python train.py --n_layer=11 --d_model=384 --n_experts=64 --experts_per_token=8 --d_expert=32 --d_shared_expert=64 --activation="swiglu" --moe_layers=[0, 1, 2, 3, 4, 5, 6, 7, 8, 9, 10] --router_score="softmax" --normalize_top_k=true --routed_scale=1.0 --balance_loss=0.00118 --balance_bias=true --router_z_loss=0.001 --n_groups=4 --groups_per_token=1 --init_std_router=0.0335 --lr_router=0.000836 --n_head=6 --n_kv_head=6 --head_dim=64 --vocab_size=35687 --norm="rmsnorm" --norm_place="pre" --norm_eps=1e-06 --positions="rope" --rope_base=10000.0 --rope_fraction=1.0 --qk_norm=false --attn_scale=0.125 --tie_embeddings=true --parallel_block=false --init="uniform" --init_std_qkv=0.0276 --init_std_o=0.00589 --init_std_up=0.0276 --init_std_down=0.00589 --optimizer="muon_variant" --lr=0.00215 --beta1=0.93 --weight_decay=0.25 --lr_head=0.00924 --grad_clip=0.5 --warmup_steps=200 --schedule="wsd" --decay_fraction=1.0 --decay_shape="sqrt" --final_lr_fraction=0.05 --batch_tokens=131072 --seq_len=512 --doc_mask=true --train_tokens=325700000 --steps=2485 --dataset="wikipedia_en"
Below are experts of layer 2 (counted from 0) of a mixture-of-experts language model. Rows are named router (the router's row for the expert) and show model dimensions 192-287. Each number is 128 + 32 x the weight over its row's rms, rounded and kept within 0 to 255. Numbers have three digits each.
After each expert's rows: "mostly gets" lists some tokens that are sent to it at least half of the time. This comes from a sample of Wikipedia text that the model never trained on.

# expert 59
router:109147080144108058205124153090139156088147134138114089076174095128107106096188198055115104119087094047167134146105111156129184152151163097157109185107161121095132109097115128154140173148174144131085076108091159105109192097130105153163164158202103123174151114157077116099144099201126126087
mostly gets: " million", "″", " we", " very", " he", " v"

# expert 24
router:132142072129139071175154114145136091136178100105141119099123148167126126103179123096181083187145087072162107154108109183143111101125106145072164152127140122132141100109208115120142095175169162082079095154163135107086203110114119083106141132113156142149159123122078108113117072143092112102
mostly gets: " time", " States", " York", "ism", " government", " Canada"

# expert 2
router:106152072107112078120108166106121168106142082145132107140191081166151088155174161078096106142111174141104143148149176109113183069102101114083143149107068112116143088111169165138133125161093121098080110167135107079126189146107102131158172090104083095094118159088089162142124090165080155120
mostly gets: "\".", ".\"", " Sch", ").", " P", " Br"

# expert 6
router:060169095114158142166106155080130126161153103145072115135092102152144121089169148097102092166160171090159085096096126174089168165089104119122112158185176071115144085140099142155114201112133183096154074161126128086107194104128168138112152060200125156137139110146129202147150063133083107087
mostly gets: " M", " N", " U", " km", " H", " O"

# expert 29
router:155139132137168136163066165134169154119165102129122102105170080165123195142109159075162109128151138058167111181155139121092145119072098082116112131123117145135159134157145120126147135164161114155123111153148159139108137137156101159150150108166075127126101114155091112164200084127096125075
mostly gets: " and", " a", "ik", " Sh", " an", " South"

# expert 16
router:114109086078158113161107181131109148081143128125131142118147060150104082122179109110144126149080151098121062124122142102125180145080118082076107104161116134095127146138169082185103180180127092117088143106112111127139182141125155162101180097157184142166149118128095150159168143145125142144
mostly gets: " and", " three", " two", " four", " five", " States"

# expert 30
router:101175086130097113173111163080164182111095113131134141076143142164130095120149164105171080175119138089181080137118137174131147090105088106146150151108138101105173095128155111138108147172122163127073082139138153121067207149106073083086155112116155122168126178142113163078180075127145155162
mostly gets: " States", " York", " London", " Canada", " America", " time"

# expert 41
router:115177090114117062171100139117152156155128115143098087117169105172089127118146126126106088121125150094166085097095090095121133101126085125137105127106100079089168057192124081228167104123150112122069074138178155106111166104189146150125118107182084195135134116079097137120190106154129166074
mostly gets: " The", " John", " August", " George", " Michael", " David"

# expert 57
router:144152079161144080184117152144161100097157089144114136066143105114084096169135159091164086149151154108143063172114127165096117130076071137119130181080094134139114086158157143098062156168142160123093141163180108102114099138090093096103156151151122200171108113139124149125154132164091119124
mostly gets: " Gold", " Award", " Bar", "History", " Silver", " Central"

# expert 4
router:164101059136094165168086165136144097098177143162090076091142143125139166064157107083132105167109134165164082141128079158196140140122088120062135152149140115138096066159136118142094096138143131143077142118177139138089179066127127120155191083136103135113110101074090131139171087135087149087
mostly gets: "\".", " has", " could", ".\"", " had", " led"

# expert 61
router:112131125114131100168130158118117132145111089168147128073167106158100105137134164089147088098136149129184140128166100173107179144129112100145117168140133172120128077149106093110113095153147115148097094150200135053068194091168088159135157091111135140148138124089136172095143127095069181106
mostly gets: " they", " German", " it", " They", " Bar", " Val"

# expert 31
router:074141118090115074149122197108113082150166100153096117085137100154125115105142179112147093121142122149205111103125158181144129180120132149093128161183108111130162138166124158138070122174134157126130121121144136112106110134110067139131172104144122162168127128129081145159121132121138126077
mostly gets: "|", " a", " an", " Sh", "=", " Preceded"

# expert 19
router:137116089138085128162087184136134113135188165159141113086150107164140150096166199134158106129166184122165087121159105109134175111100101115139120107130068100140133101148174072074080178127126151082133142164180129096082112105155084154128177115133150173119151137106154149137126080138108136145
mostly gets: " States", "=", " long", " Preceded", " Association", " Born"

# expert 49
router:134153100076154112116105124079165174092149097168085134145123090152154174078127161082169101120108156091158136172068155150165156118132132130093157093132124098094137076140154119187145156138151182090132055121163160096155154075132153078119123152120148160146144181063111100112135080158126104122
mostly gets: " British", " American", " Best", " New", " Award", " Miss"

# expert 42
router:087179111100127105192086150067095107076103096135079101138146105168099152146124157140153085155114137095118100130096096171132109175158116139143166105136140105134160062099195103144127145176163179124135064105189111120134159150139162117122169088148159123140113107112080171150142139184126193110
mostly gets: " John", " James", " by", " William", " Robert", " Charles"

# expert 33
router:116180055141102108163109193156155123120100097158077075149198130115182096057128156095153087186156129125112121141130070117127147143124136150137105184131095136109132110122105143132135136169167100142165087196142137097064157133136107141137157116131129176138169085138084118050199058147081175136
mostly gets: " John", " David", " George", " James", " Michael", " William"

# expert 56
router:069177096075098104119098140145155137152130112192143130076177059118109138108148181152146066130174125125170120148102115167127183093077123084117133169161073139115170108144125091157142181147098184146137089150148154065089145127115056105135157095119147147122106124129068145165111063145167144132
mostly gets: " when", " who", " which", " where", " that", " British"

# expert 22
router:132133072158131110139125108072081120129115158190098143118139111148123105131112172089169070123190175097147149114089069104120139208166111097077181136159154160074135076157162080104155108104114196130148077106185128106118165163102071107154139092132157102131129144098073120098113081176095123123
mostly gets: " a", " an", " two", " three", " As", "|"

# expert 44
router:131174094127085064160064166126090084160174150149120092082156075164118136132103174093126088169139153085132127128165153183094127135158108076136180162107151132081194131159104074171141116148146146125098093150141161118092143134166123132153161095181105179139122135073060166113146088163079144127
mostly gets: " the", " The", " \"", "The", " per", " George"